Experts of a small language model.
Size: 11 layers, width 192.
Below are experts of layer 3 (counted from 0) of a mixture-of-experts language model. Rows are named router (the router's row for the expert), gate (a neuron's input weights, with its number), up (a neuron's input weights, with its number), down (a neuron's output weights, with its number) and show model dimensions 144-191. Each number is 128 + 24 x the weight over its row's rms, rounded and kept within 0 to 255. Numbers have three digits each.
Before each expert's rows: "gets" lists some tokens that make up at least twice as much of what it gets as of all text. This comes from a sample of Wikipedia text that the model never trained on. Tokens count by the router's weight.

# expert 5
gets: " |", ",", ".", " and", ":", ")"
router:126111116102145094146103115092134121104134116155158156134124070129143118100159138142116106154111121136117118139152158132112085116145128157124105
gate0:118126138138141097110100121087178193093113120105115120134154172140147119138140093158162120131128135150135114103163153137124118122114138128159126
up0:146124090134169143095152127141127132069141128139099099099100148128110090121090109132125186118132127121098165159098130144127155122105114146119128
down0:135138109139151146097144149135158133108131137123102113078113150140122114097083139112113154099130129132092163142087129138124157140101139136123124
gate1:155161169119165118143146143143148095097099120128091115117117113110156148080149146107110111106118130163132133119155150107108126137157132141108176
up1:144172149185179121114156084125166113107137133132111136130113163087179144096130122131146123139138128137162139146123147100101132087135150142104167
down1:123114143167130150096098150111124081142138129110181149106121125134096130092086162141150151157157112101127124115173146123108087116121134136121103
gate2:150147081114125135147148109162117153066124118147119105168138123112077158131165080159143105122150110141076069137089152144114094132102065124119173
up2:133099128124092157098172119114077166109138155085142125144138153141092129119149093116137125110124091101116142109159121141148121124113103161134111
down2:093125117145109151125156141126123144130167185094098174103120120168139090121108116127083123111175125186121137111132139134165098115093091119115122
gate3:129150118164160167120153093103177129148141153139106122106141112119094116149158120106120112126137139045159105158190117151133125134158157120136128
up3:128087106152095092112098102134110079129117157138149123142102144126147147177161160154150126107110140140144119123101122134165155113112078109114127
down3:120110154155123084126127095097151113121159150142100128165131139126136130173139139145138112109128135130138134129092135163173146110143081126114111
gate4:123168131172123113144162137124119153093124122135111171136172129115145166118110136122151126111087087138141079149138093130124084105146171140102139
up4:122162129118126149131166168145101116128130115116123143132120170125155113142148134122091111104107087129096161106150120092104141132099150115139145
down4:111149147086138188108133144168125108178137154108122104144128128103164093161166095151132121101122102126106144077118114060125123134130130118124145
gate5:131101109125100129128116129142148137175089115134138113110158140180167100119171156129184147122096143116086113093146145123116143116104125155114137
up5:137151120124096145109151138123130160096116142160108115164134146103126138151095131153084125105141128134168178139125123160133086148161123164124124
down5:142163109145156126105122102122138146099150137166098125105098145115154126118104146147151101122134104139145156095111101144126094097137100124131099
gate6:137114138121120142154131170143143070116089088129127177142133114126189144115100154125128177120111192153129140155142158136121100127132105152140166
up6:145110121114089109106135137173140104170108175126101109115151137092131107144110130109141155093171124161125127196151122163133143116148143109121153
down6:138136169148128132177145107095116116074128118185096116162098129172123109133152130113086121160098116123114100107090130131091139125109092130145125
gate7:153129108151218120132126096118119136107095162125121182124123105178140159127119115151121121118134121103143146147097159122160102136111192155123130
up7:162117109153144167155117141097143108114087094114176141122084173155103141149116118138135109136105106135163148116140145141132128168111144122126134
down7:137132151186136161144150147151113111172128106164165071151090104089083084134138134106141145154094092143096131115170141105146171134109090134164095
gate8:130132147146159111136106129138136153144124126133062115098082123112095171144111149162126112175111134074164094145125122163191100157127081125107137
up8:105134116097122129116151127153117118105117124111204119206167134168134090120145124116103129085138142160113141103095139086084155114124171126165134
down8:149146143172127111114129114143111169168136133146075101088105118086096152139159137155180161161132117109184108137113119146189094131125099159100151
gate9:124170131103139146126108172149128149139084153079115120158167107101103085128127146102135166123107133121088139167149143156105123130084117135177126
up9:118138072140120122134136097096138151111151096134186117141161117169139160146111118110122134137136124112173154149135098152130133182127126146100127
down9:123140069138139152146079155083144146117142150125146122109170132105119086111135149113127147152143128167125135154174161145146156162112121127084147
gate10:149124149101130099162093120149115122172106095156142106132114123136137116131110108102152124174113140062136100163161138132150133121150088101159133
up10:140157122120141091110118087101151115094132207149128121135171147101151139139182133129130110080153141120123119109114105130129125133084124132093126
down10:120147138146128139112119074083134132080168171142118144111128178105123148140173101088130126097128152159107106129115118117110143139123136141085176
gate11:105121100115146139130165088126126116084133117115056129129114096138115131088129170099119124085127128139139118110117126151132113091169131149152105
up11:164139167107134110125132109119138130117148105120180102123132178111114138114143103156098145108103155146131096146167126106096134100087151114087132
down11:117127110105103115063112117129093130115112118143131131126111128123147123098160152131116150094095170140112130154077168131091115146138063092113093
gate12:171102130112118182160090102120150120118136132104140131105162175120130159186135141133093138137161153093143119100136120113162139135167166117122065
up12:122116081110187122111162138120151145168147173138091088059149124135129096163200094126101146089132133057106129123139098108167134170146170139142114
down12:143129081180129145110086150132136194126119151119134141139120119112103108162149133105129173090108146094132119106084148121127147143146150135148139
gate13:143156091120102149103111141116146128094133129134142146152110065123091145140146135137143161071144163118125136157121133142155136061136131158142107
up13:136144108113101159111112128130170127084112141132145145179111071117086124165136127146167157075160150125132119161120137121156107062136142146143102
down13:122080144138162144144092113139114058138143157147109113126115178196163109112104150159130113170117128147120117118126110149115098147160092145133131
gate14:123101080085135154127118119147125152112120110127097138153131113107095142107129141125131120116130113167067098172142087121065123193101123127157119
up14:160111171115140118155112095140138094157153145153139111126120131119205154140112134146136116147119130075146105058153138125113138083161108125126131
down14:132101109101138137133173076147102135132165095139128107132147092130144131128101165097124091120126128114135130072121126130098122157145142107121133
gate15:124091143124150118117110162164112166124133133128100113154127135112127180120107084149159138130158122135143142132142112120100120073140115141124116
up15:098116124098139159166145183114149107171116152116162135131148115159145108124154138127116120149112126117114137154154118115170153146125119100145154
down15:126144123156122140133119163125164147094112139106160129121123169141148127168121138124136122113130158119128150105153141168141200130125167129100159
gate16:124164130117096113081102136121135168096097138132116097113124120160147081103127125130105105126109150155158132144162110104149094165093150136157117
up16:110086100123153097113145103103121128170141097118127135151096164086137128137114137112128170145150080110130088143133112141082138151174104164088157
down16:130149120112140122119103130152125165150113092114097112126085179130129118118111143136131118130142114151140142140148109131120118157094131153161136
gate17:132130124116121150168128148100112103112126113117149126135145128122181094159125158130127152148143099123169138092131099121151122100109139170121136
up17:118111134130109138140162143137112095107127125102158071141126142136166125132099172112139145153125127133147152088115102123123085095134139156092140
down17:163125117134134167058150068136115114124099130113152114109069172133105135110090116123117146108133167139127139151141166141130123086156112115120130
gate18:150128135103144107137082136084113155121151156129129137164158100133128120121122127167153100165134159145129120124132133137137110130126123132128123
up18:106166114138127138143163137165164129156100146099164111110148127092106136116104098116110143090143102104113113162176114132118131106128131096117110
down18:131129132151123123142128164097094187128132121134155135150105099136069122148112142150126135174106145121179102135154123157129109131150169116071132
gate19:137097147093148109134124131181179113136118112123090122145107145125120109152121124118149161151138105184144078114156151159112127134146092139135150
up19:127112143102160136101131134153179125133123124085116102154091134120125108131133157104142148165118138177139100131143135144133129133169127131131156
down19:133120128118100175151153155080091134143122149136152133067153092138147138072144134134130096096149139082103151110103132102124125103121141096052116
gate20:094155114160135120126200150145144120171091148100136160107128123109126099132104156108122111147085107138116125130153138124147129090167137123102100
up20:189150132145127117113113096125091107159114125150096185166099144166114123120148111143136122089133138133160123122148137119102146179132127130128158
down20:111157125130153061088107169146134150170125126152117118110078203125146105095125100155117081155118123130144115110154100117135138150132090137150157

# expert 0
gets: " the", " a", "-", " The", "|", "The"
router:126096129148123116160144140136135113079142125113135143096128085158110127112092157135064121138128143147123113139140177103133091138109140126136051
gate51:143151143141159104109145160086112127129142113115149106143144094125083149166141158141116147095109108112132149132119138134061128131147101122151155
up51:132115126148147114082142096150158131131095125078115101117102132135107152103127129171159116115152127129139060112119120096135104076142135161110123
down51:127139182116141143087130128113145145084092117109120153148147128154134114080149138138158117143131101145140073143114123127161132143147108168132154
gate52:174161082100139090126139144152167148132137112127170122153127131136170108150090129101112118118115128086132132120162153134119074101117111120131105
up52:135104064124116115128114107103147135172114133130166122164111172146111105098130093120144144179145123127148125124115139149151125140112115159107106
down52:138169117118113144127095133114145091157134131109120152187139147147121123155147111098101123126132138130164161148121145118110127105113095148127109
gate53:147118085122114123089133108134094128103115064140155130132178102105114143132145157166101087089128114167120115122088083116125094141131100143119152
up53:108139123126128124147149140120131155121105120145120101153110122128162135182130164078167184138118139124161143097159139132090146166130164145142141
down53:137142089105157143162144108127120126122172144122078165113138107084158126159124147129137107124110101171117150085133119108138119140139167161112130
gate54:138118161109160082157115127104144072146099120126178149175103119114109115068108125146092151137133109139087063113077092123111103146116104110152089
up54:130155111176084087111129150122137110118093123116116101168154133115139130166135113128156161110151078112134122136108084118150076136133147130135130
down54:137164133182084125173175120160096119116101118107104123121097095138140107172144137119164150103110123107117156137140132108177114132130153131082127
gate55:134158147118093100145148126128100137110138139119149117132145147184152099164105095121137184092095144144128087126128130102141128145121131161137156
up55:151130149129124142119077152164118123183104130126157117112094125087120138121114149107076093179114174126118109137118131122119121116154155091107122
down55:096117105123159153143101118121151129132104149120178107150139124091128122125109171133063113142136141108117126163120129125186106135136139128074156
gate56:113171143113122120129106100098141121112144160154127139129140151116111109113136134120114110072170139169124150108107159139121142085101129055132085
up56:142103142129058118113153120109118146177094154152162138077144116122107162142135116141117117152107157086136112115131128068187156155106132111119094
down56:112108157130097154140169142135080148155132121108079164140155096146125118143148106148161091120140161099097114128111127095170130162134112194158123
gate57:143151103094189100158113167175147116169134119170130091124150140149149086116133126129150105146093145138182072123135130140139150168106101156112134
up57:153127156129104086122116110109117074144118109111136144099103148121122114136131131109081119093143087113146156149103167079130113152142125096157138
down57:129104127127151082116155122133111127148117120140134092121064149111162091129126099155151127149129137157172134113126125126141092148114127121170141
gate58:190142129191125130137125088144120134109158162162140110163144114107117104156157178137155101087122095116126143126132110170129108117142103122166117
up58:088161115169160117134139103120137112159119141114122108107094144125148115171084126129129153112109147148147166119150119123095193130149132152098099
down58:075169114150149121129114152078131125147106136129141130098075122148132129172086099132091156135097140132134165112138114114122187136114176151087117
gate59:157123142152203121100130052133106163128163107135132113125090152129130151085096102171126127148151130120135112141115152095115096111124119135113156
up59:118101109130162162101090111149108138124169145119120109072117145091097091099125123145146103137173158129094133134091148146103147128105158118153152
down59:109160116122187142085094075137112132145121127126132120109134164114090095088129090152132097161168151117127119110112137132123119136170132131128115
gate60:135143172091112137179145110140085087136110137161128120144125111124167130125159123121114106120139082167114099130109153153086172136157163169119164
up60:146120067112088107096111111128106148099145154083111146119157133144108105147139148128155130121106160126114143149093175125130136150106154136132125
down60:159146118082129128133148119133085137122100148175109113110110086079101133108135110138119106118123155137121127148111175157117134105134119131122158
gate61:087167095125145111140094129127169131081093142121088158109102147097117124131081135096110110144126134111092106120147120147113155126123153145135110
up61:123181129134075149086141136123093105094085131110110167106107108117092126133126143148157101142096110152155131147145162095057129110139104145137164
down61:080166099112104121119118143139154114099073113119060156111115124126091124118072139116126094152123151146125118166140119089091132101111164159147146
gate62:121138151145145120118138144108077125156126071136138079146136121140094092151141133122159158126139153120122154163152130086106148116109158121145136
up62:128126170125114131126159157131124147096138125091110139130089129128078129139103110105167110085091089152144141105126116131062091136085140108145145
down62:098109131120142136117135150118060124138134136132112136125099149146081134119124135139166161064142107139135108115124133135119176091142115100129162
gate63:141124177142139100137127096124140141148090125146157137125145181136125152168107168109134107111127117148141097123126111119110089123134073126148130
up63:120117138124147110140083084116088127160090122130114095121104119145143109116107114165132112142102108121145113120108172115113132108134091156115141
down63:158109187108106122119112075115139084118089119151115121156139196128114095181120126131148125145123102143135131131122134135127120128120097143153166
gate64:145113131150135114099135111116139129123137114148099104138118101092125156137115078087094099123123139149152086170171110086136143108110082099152113
up64:081153120182098147132153111140136115134079102131092108155133149136088114139141090113154086123111098119142135140134108120138134123091091107104179
down64:090144127100117111131140113110095146136145102100140104168158090132117121120156117138125161109094124133149127091123142097098085115102130097091147
gate65:146165155090137141088134115115134150152098112124156143122135129143124123131138112130084141094125127140159118116109141171138122140154107117123127
up65:136105165137124157113146148150114142176120121127144150149111127139141104137129151131115152164147121134110094116145141147136111137117094096153120
down65:102080135148097174163159155129141105087126166155112140163106125098176149151106150128114136166143120130123099115110101126121143135100131145138152
gate66:108110102121156140128142150103133128157125102165160132127091118112158154151120125130147121136148134137126148130112107114130113148112122163095151
up66:157118094124136127114143087114122107116137139090166131137076119089150180126077071099108112141115136149131119114106084101167133142121101129100128
down66:110169149161111093110122086142144136139141106134113095145155130092139118134085134134125144131110106152069142132133172148170130099139091118129090
gate67:125120089113176134092127061124148135112145176173100089094123113108117155143135116164142109131137112145072097136156136141138142137093122162141151
up67:154127161129095129143131160138104112103154151131165162132142136072109178132139141106161092146149118086173159108107126148100138094105135106120137
down67:127107171155090111177135191107130097114149066089155147173168121093133082136127135101157144132137133120155168152092115105126090115124144094116129
gate68:138130108072176062138114095108110126109119113127092110118116113102154113145144125154110145110066134130139102108120124145091127132121126145161154
up68:134149156112103119117129110157121131119118129152130134167091140160145138138153107153082155118106134091112160113129136141137126122111144069110137
down68:132116133137098142103148089187132139141118114118118157142100141118099149123143122132133143112119132091099137075122124136163170108129137084106148
gate69:155151108152086145136123140103122110134117105168124120141151156149098159147121147118145127096090070115099112129194113077084131137148146130126131
up69:121148149155130148154149148138134136140107116158116102050143151127145143198147150155149127103120103113112111135142108134112126140151098132137143
down69:070164150113155164129132166155154146131126129114138130100105139134121099144141118165164122169121116138113118110134085164120118118133120143180143
gate70:161124117184140132140151112175139124124134094130148182101134064142118171138135197114108101129115139138153137130085162113156122135125096113140105
up70:148120121162160143142134120164137119133125084155135179143101103101103180164143165128129164131128137167117128130099141175149124123091120111118133
down70:120118141177113136113136177154124140147106139135150105114131123155140124097133106155114112117142109127136099167168091118135136130127151126154147
gate71:139115144137122132163183134105140104106139159126130151084101081134139119165146127119103103151087150093132158163158168123135134130109145178122124
up71:152111116095126143122101083111160110118156124147127131117122119108118118109143152119142158161148137135112124124132147133064107137125145124124125
down71:148122108100137167113120168114136141109112110148120128138157103132179143110164166134130152107086153130091133137137133101129129124144059128161129

# expert 3
gets: "s", "'", "ing", "a", "ed", "e"
router:148105135156166097141159143119128130091130146104136122106138120108145131114103143142073126133152136165149094139116183074097073093085151137128105
gate51:115145123162126103136179125129132150131120103167095132138107166129095112135125132105086146096132114122131094109101113129156120125112143151112091
up51:082119110170146125085115142145130125168109127140126133132125134128133108103136105098089142092131112135137109095113130105126165165136125137152104
down51:147138176127147131113132112116143156130111131098147155074127148117130128136107092142131144109182130127132096140160103140147153141144178121132134
gate52:130141122092151142125149169112118122113136114171142075139139090140156105121164098159118151146114140167173112160135173126138109163069055186121147
up52:135128143100151133132163141125095127113117150159065115132112133141173094146112137122149105161150130115127146144163106147115149153135100172139133
down52:122143136127122122107176174135105093105131123168090122127132125099170100127110128115133089144131144110142151138151092148104104150130089193144119
gate53:125100146163102097135135114100175086126130115087176128147132144157157133136115113120081097135143143139170128084154114106115098175133128110084102
up53:161119108098138143127094146151102208157120124164115124126141095091140065102145113125157142103083108128076118183089155173142152139090151157121145
down53:158084122140130084134153175106164127103141122128157097112127110118170154143151143087084131143102149137164137088148153082124119125116157124107085
gate54:138157085141097118132107133116123101121161177123101157102127132078099065122144120080145167130139107124066110106131124108102107077109169165120132
up54:132120096147136144152132151126108102144168144128102118138136108086142104128123102099144152136129127158070123126141182103109124108126145114137156
down54:144156128108134119141126115145123098089132095118138097142118157132122176134133093167100119158094114159195138151127137119120175118135103140109167
gate55:129133130186070143150093132138129132134121086168068160136162102130111154102110170089125122101120141080146120100117102127120139170129112117139114
up55:088123129092124143139118076101138124127099105152110148133170164154188097127183105111120142143131102132095110118121119141133176167110144087105096
down55:090153134174123079111156117103149094086119146169125107156098095069102121127130104118108171129093119139130135126147147094163149143143135136128146
gate56:073150098117128095111124149143164108131118155165157108110117137099152144138125160143140105151102078176159158136118137121150123113120080130189128
up56:117161131127153132110150146092165117117136134131133156147153129082112107146128105102128186130111072113137151123120172180100116139154089109091161
down56:118131142164151113089144131122142087137160111167145147106109143133135136162110119121105112128161122134118114166158144131138132132132089125141129
gate57:133125111158136182105112117122111151126143138171170144086134125103125152116076191140115132152084133137164132116129107084123074128104109146140121
up57:149106124141113130117127125132143097134104142171136173100120135102141129087132223082102109121131149066139122154133143089098100111163142139134146
down57:143130145090163148166119105098158152136180090105103108163143115126097131144128077159108155097137152172162128153081104128143097173098096109129103
gate58:122159155148155184135173145104171128117142137135095100077171109120103103115139141114126136146142109082122097137156150123132150133109167087103139
up58:157127125114115142152079070148082120116137168138128091158133134110112137120146108158091149112106124167142108058125090154161115108127125145119104
down58:098121129141125102131118174104103105107103091114132128114118111124145114112126161087119112116110175084109126154134134170097140124135157148111133
gate59:155140082128136131181115092148133167092177120144096105132130150159139112115137124128136140158155149134143067140143158123125124123114155153109175
up59:076109184151142111113135125115140086139124125153143152111171111076152144114140116123124103105131074137132125149132121159143113132126085089125127
down59:117185098142124125148139101148175118124136138144155103161142140126174119162117123136118137163124104133134130119165122112087115128132152137094138
gate60:160123159113136109108132171123127132104138151143110111075144159147130116115109131114114167126128107140147134120104075119094123125099135173121121
up60:145131164122115112095148160137129152127119173131095107071128162135120133119104119102102156141122112118104125114144092126114132088127134166120124
down60:091159132101092141149128112173134104147098165122118150102165129116176117125093134140135087136178146107094095137130121137119137116146132097138133
gate61:110128148111131150139156149143131133096102124111181134145155141139125130114115128160072098129116102163145115118137154080140112104132128143107110
up61:134132094143158105088133118092095130117141110121086163128120125111143118149145151101163168107119163093112131148105114164098132110131114151117128
down61:125129151094119132131111065174130113112075172103159110171106138116125128063104121140143114119126112145128161134156105107135072125146132144114096
gate62:149136086143092143156140171149114157109111165129112116125140137107147171129181126070120159141173150144109110148152107144162116118144164124125107
up62:129136133125133061183151135107118138084131158122150150133145147199113133095138116073145117118146109154133147109119115159127124090119124127112127
down62:114132171152120128126123087124112108118134135126125126129103156090149096123120117143152149133123140113161102152146119097122124134126120109157102
gate63:130194113118132141132110111087120177105126145168091116140107123111131086149098106112143162122122133152159139122136122111109114131130091104097122
up63:134086158118121105129132132170149069157132091077143118125180113139128144118155141149115068091110100130120140123111120139132114113147148153143123
down63:125148094109159111108124102110121163119149146110109105118133123117081077097091124144141130117085129101110138158119093146112103148139138143100129
gate64:137087108174108153147125103135152142139149106150175193083141180121140114088134146130141089107150132162163092122130140123159113113079125128179149
up64:142100131133143114123106116171122144099174132113099121114146111172090092156102129126128153112084090117143133122121101130103157138165132106096064
down64:116134101102136142119145100091120102149094162132112131136154122158127117162125168139123083114129124116129141067166147131109121117149172120077112
gate65:120111140117141075138086117141158158177137120110084141137100100124158141089113153088140155110116151109099146168117100117104102104168096163156131
up65:108177134142116145145132113105112128117138153147128127145109124105132173103155104111096102117108114109119111070133135136108123127103184105145086
down65:123142111148159123152108123142151107131123164090151121138134120146079131112100110093139079121166105151099116111135140148094130109145125154099120
gate66:133064114115143116143105071136150078112150170116167100099097136102102133123155172119129174124132123087155116155102117161129126126154151126154140
up66:142061147113085143135104122130164070084131163128136100101097133088134112079156132120136149087131124122131152089105120154119126122141133128105083
down66:124178125135135105113126171099101147151112135146129154110107128133151112132112113120123093158154150152131169086135118097101138146126119098085103
gate67:125144149149140149134178086091130121153080112092158157105125134152166138162133139154119074127099152096133127071099111121143151144091138112122139
up67:140126123146139153144164084131113100154111102097146149109124130138145150147126152144134112118089165097130118078148099120161169162070132123142112
down67:107155122137132124129142168127146150119191133138102148100119147139121109160144124118149159136155092163132142110128149124130123130182116092125125
gate68:109162102116089145152137094170156132125113124103128160144106143122143158142152162097131133115158107141126116149156143107133139109122104099144096
up68:147128199161157105130102133113139100130143117159151105121117127087145097100183124164142150156091144136144133118148157111142077140119151128089159
down68:091136113089128178136159152141098137155113151149114148155141144118072130159114142127104130136171110096114106143125114172111125114161102152157151
gate69:127157140103169111116129120127152176144137140130160135155134165120151138149105133178149166106133140152138126132106130159140114107108124107133101
up69:135183103127123134135123100094136170118079158132109108092120115093119166139079113178137159082132141169124102137102144132125102125131094140143094
down69:171112118119130152078103120174165095151077135135116113119104135120138138108164100103095094128142124165094157124151142142139147149145156134120118
gate70:161098123113122107167166123149110118116163144101092168105146171153140105158122142112104130093144120090129135132124102128101155151106101132075109
up70:101138164164104113102104122104136173093129135131121105145141129162157125110137153147130116068133129122146136108144148127132147106137171125177129
down70:125113135099145158149193133172096117129118122118104130095133121108129132128101105096113135134124128134099134152148097116162122120154080134108128
gate71:125145126109122126128148126112127133140136130146144130133139144128130087111157130160131157120148133151095118155073083145134121086103151165137140
up71:116148123119129156110152157134129132120127136166108121111165102156143113101165129152136100143171115164087145137145194132113143128125129080131090
down71:179093137124116141124133138113102144071150121146105127136121123124135145116125123129114137154142146134089143121149168138109088133147070047087102

# expert 2
gets: " in", " was", " to", " of", " by", " that"
router:120085142132129120136129138136150112090136140076127128113136079157166112141129108128111126165125144158119117141127193134125084113137152132145069
gate51:160078137146133109135116122100168128132105112089152129142108130136153160111113131073126123125172187118119156090124134109150112141118084123098111
up51:123130141146147123123126087142126149153147134127105122169142118101116110109143150125164147119163151130120098149105122098113117103152122158128169
down51:129146080124087102123114112121153158100096123138129147123107132165160110106125143119128136089152173136104125092115141088116083115112083128135108
gate52:130134123092142140131149120134108151136171147120144136124132165139123099119098107143133121136116168172112108120110118060125152119108175080089122
up52:148111129171120137116136138079115118147118152111106130108119113125119136153104141137051117117120138108135151094125094110103091114154130090115133
down52:158110140147090170135125131115137112141128165131143111127112087096077172128154147154117112139105138113182136122120091150096092112158107096091135
gate53:073096097142130101084117169143101133142150086145164108122123128116092120082126117136084114133134120125137106133108161104138129126131111122157171
up53:121106109076132198152121094173136126121163124142155094109106119083120121174101145140151155153140170194117139129130104109156114138104108113077180
down53:137131097104124216141119107124113141096094143141159107155093138102131104150116163108147145143157130151106139109137147128173151151153093110102152
gate54:116154106115155171109105104088111083110124125123139110136109127099124113116152146073116157115141103118143083093140129156112073162107125162109141
up54:106116169099107111143129170121148074110173141091128143131111129122117139155121121159102150065123111105106136146134084111081106120145125134113085
down54:136107156136133111161134128154116106132181146118125145166102130122130135175127113190123120065130130098103167144158111121093111082120128114135077
gate55:080148125132122121096088133132143160128078131108140160129134141101143116129132137161157124104140114106178112116154138108131156134103132145112100
up55:108163147149099174097132117108149085096133154119107147135124153146162107147159151147077105110167137141105156137138149163144136149111100134174091
down55:133098133137125155132141123140137099119074143104115151138113118130102187117110102140138096132095144114148143102156091157134123179137086104144143
gate56:104138119083117136146147139144125120083093113146118179124155131142118137161102140125094072101100151120158183092110136169092124115113142162115139
up56:128130147097167139117124128137138108117152133120149141128110156150099139114103097112152171095136088120132145115150141083114136111114120129135121
down56:097136122069118116121155065114150118139147125143101133115138128127135110156156095132112133145122155138132190111113099092118136136151149163136105
gate57:140105129094140138131137118139079148098167164131109165139160135147155145091087152130086161137131101112140159116110184122082141130096147159136109
up57:159125146138126112100146093214118091113110114110122141119169166108136162137140137096144136118156067123113088098078140114097094136143155125158129
down57:151130155115189144092145125193070115117106124122092155104139133135144113090109137116127147128130103157091145127077148122092154161089106115142123
gate58:124124163112164128123117108157067123114130101128148133112171158128137129141146142132137148127151127093131155088136160119139114090142147135120128
up58:124142129176116132139087134117166163063147162097072119141145130124142116120155120111127121126161158101138131137111129127150114122164148115121097
down58:132156131165123149130113115105179120130115124121128098105112129128141141089137114135111155119102122104144149138101110139092128096128136148100130
gate59:179101107107128140173137073140179146152122112096115152139121134135142094126125115114096121147155111079145145114136127157167084105110122106124105
up59:135186122162146152118119162116144112151165128102147111090099104131087151094146126119201152113095089135105092122090134127074140149119066141129135
down59:115156113137150137114143152126160201107129149098140129117152114166125110136148115185133131149123111122154152095145158133117131132126135128141090
gate60:127105112142143121116090136123097159106120111090141155122165081144142087139136116107151133112120091118119141158119136204156142132164096128154133
up60:147111117108137114168102170144141075142130116114114129141106106135111121050118117144142141133132097174136088126158161110126118120140141107122133
down60:076080155137145123123114113165111141110174151107091150137142116116138117140116074142126156108134134162135100155134136196099152118121154139167096
gate61:159164134131117139117114075142050116078122156111108129177098134136111124091096148129101140169134118118133078132148097136128152124096100158143081
up61:111180144131119152140100132141184126141098155143157128102129139107103114104123127123152110086120110134115105140145126124094150163159156108173123
down61:118169129121123130148121119127158144135093156154178148110145109136134152117141145104166143121137106111110145154145123135143161154129164104129141
gate62:106125139107141115117112062120121141124089150147144122161133070144112135146149101153116135107134105134169102137139126177059114124156138124133164
up62:164138118176086144159121116098122122123124122125102139112120109135127147172131151158117168157157152154121098094100143103111121129151179173128164
down62:083119108168116103107147091124101140132142171155127117175117093149123191162154113179099128140152143150142093101130107141106135102187146140122160
gate63:075138096112100146128137128156142141166107161122107098130115122129114138100121102136153115103148129144123129169153105127125145114140120154126118
up63:098103173168104122131122122108142118089144071133111141091116128131084084105109124133102131142128116137121099156115126147133136165116109113164145
down63:107164135120083128096126124134167115131104125161103155126099124115116092124098096114101142119135094118116114154120132149118140175106115121144148
gate64:122181162119172171091157137152099132150132149105137147149152141135137143100173136144112123112116090128132168116133152137138104126122108095097128
up64:107134126111185079146124118099130153117118122110139092133137108099111135158081138162189095125114130157109055122125133113117109135135108126150116
down64:112138109164159124120120115097103126147102158121157124135144119111141166161139098104122178119127145128140123112112119121105086145137094069142135
gate65:098115087104103114154099126093107106130097141145129109147182107060109118186119145165141143126155144136134145128108089139106095081145117125101156
up65:105111129070111107123134099125101136130076154174103088113155132148113127197122102130096166101115113091110183116121093088158143078126106153117107
down65:115097097119114144134150093116154151099132132167088120123150176165132132197132120142126140142148128107091127125120139143137179139102111089145123
gate66:126185163133139102138152121142123113112158136088138101137148102084107140137155129141148158130192077161089115095127131124174155165105154127165169
up66:110103132116124088145083096141117141126116161103135108119132148152154109116122138153116148138127095126151119119129119112081095135183145162156106
down66:107122081164137056121107104162117099135159137099148108136119138152109119083145152153128187172138068121127124076111141135132118161104114126108155
gate67:108141133118106113145142149124122133088151157163155137111125119132140120121062142116098079140124122132153163101133118115098122164116119153118095
up67:122153113096162151143136085130107132136125071107149094141128136125091166128172090135110140152161131122100106127131138095130119111165150103147100
down67:126155117130108102114105155115167164105136099127106140104158115126141155160110133163080101098092142144151169132186142113124154124112114148099122
gate68:156064128088140097139113141156127133130105140098115089152158078129155131104162131124169126098102126104150111142092108118114154168095123127122138
up68:142135122089119156136097146150148122121109111093090087134103123109141127126145114148156128186122075109157143153133150112152153121126109135155141
down68:125148113102131155174118131150155105156090106145080066112103127143167131130171126136145125152071124141150143126099152126099115093152094108159142
gate69:143115110133136109076148126118111137111142118101149131160146120088090099147140135080144125115146134160121140098159130176160125124103151149139127
up69:165129152128198149145141160147165118147150107126121162145101133136117128135081138118138133071117154105099121119120140082108167150116132134100182
down69:099148164126102188155151120090133176139109150176113118114135101082125134121119132157147136123121152125134142136148129135142119118150137111176122
gate70:155137152167115078155148130068147135158095134143189131110132101143117146127085109137116145087134133139136110158140106139132093152130097173155112
up70:162107141092187133113143091164108115102143114150171116139115118108156135109138109106119182158128112132119156133128156112123107123112104146147147
down70:111125140152138115113147159098117105162135133121184127152124112174151130133077124185135100105116151119102092122109136125150128139145114147116129
gate71:110103136172146113161113088130114124151125153127155071149138130103170123132164175143138139126112132108112123117171125162127134142167140128139122
up71:098108103132154099087079114142122135187128153131115087094092129115131144151088144161132148146159110115131069104136147144161130146088132088157116
down71:088120123162159097116125097149113116190153149111163134104086124107129139121094134131110081112138115119115116189158122136163144156114115125145113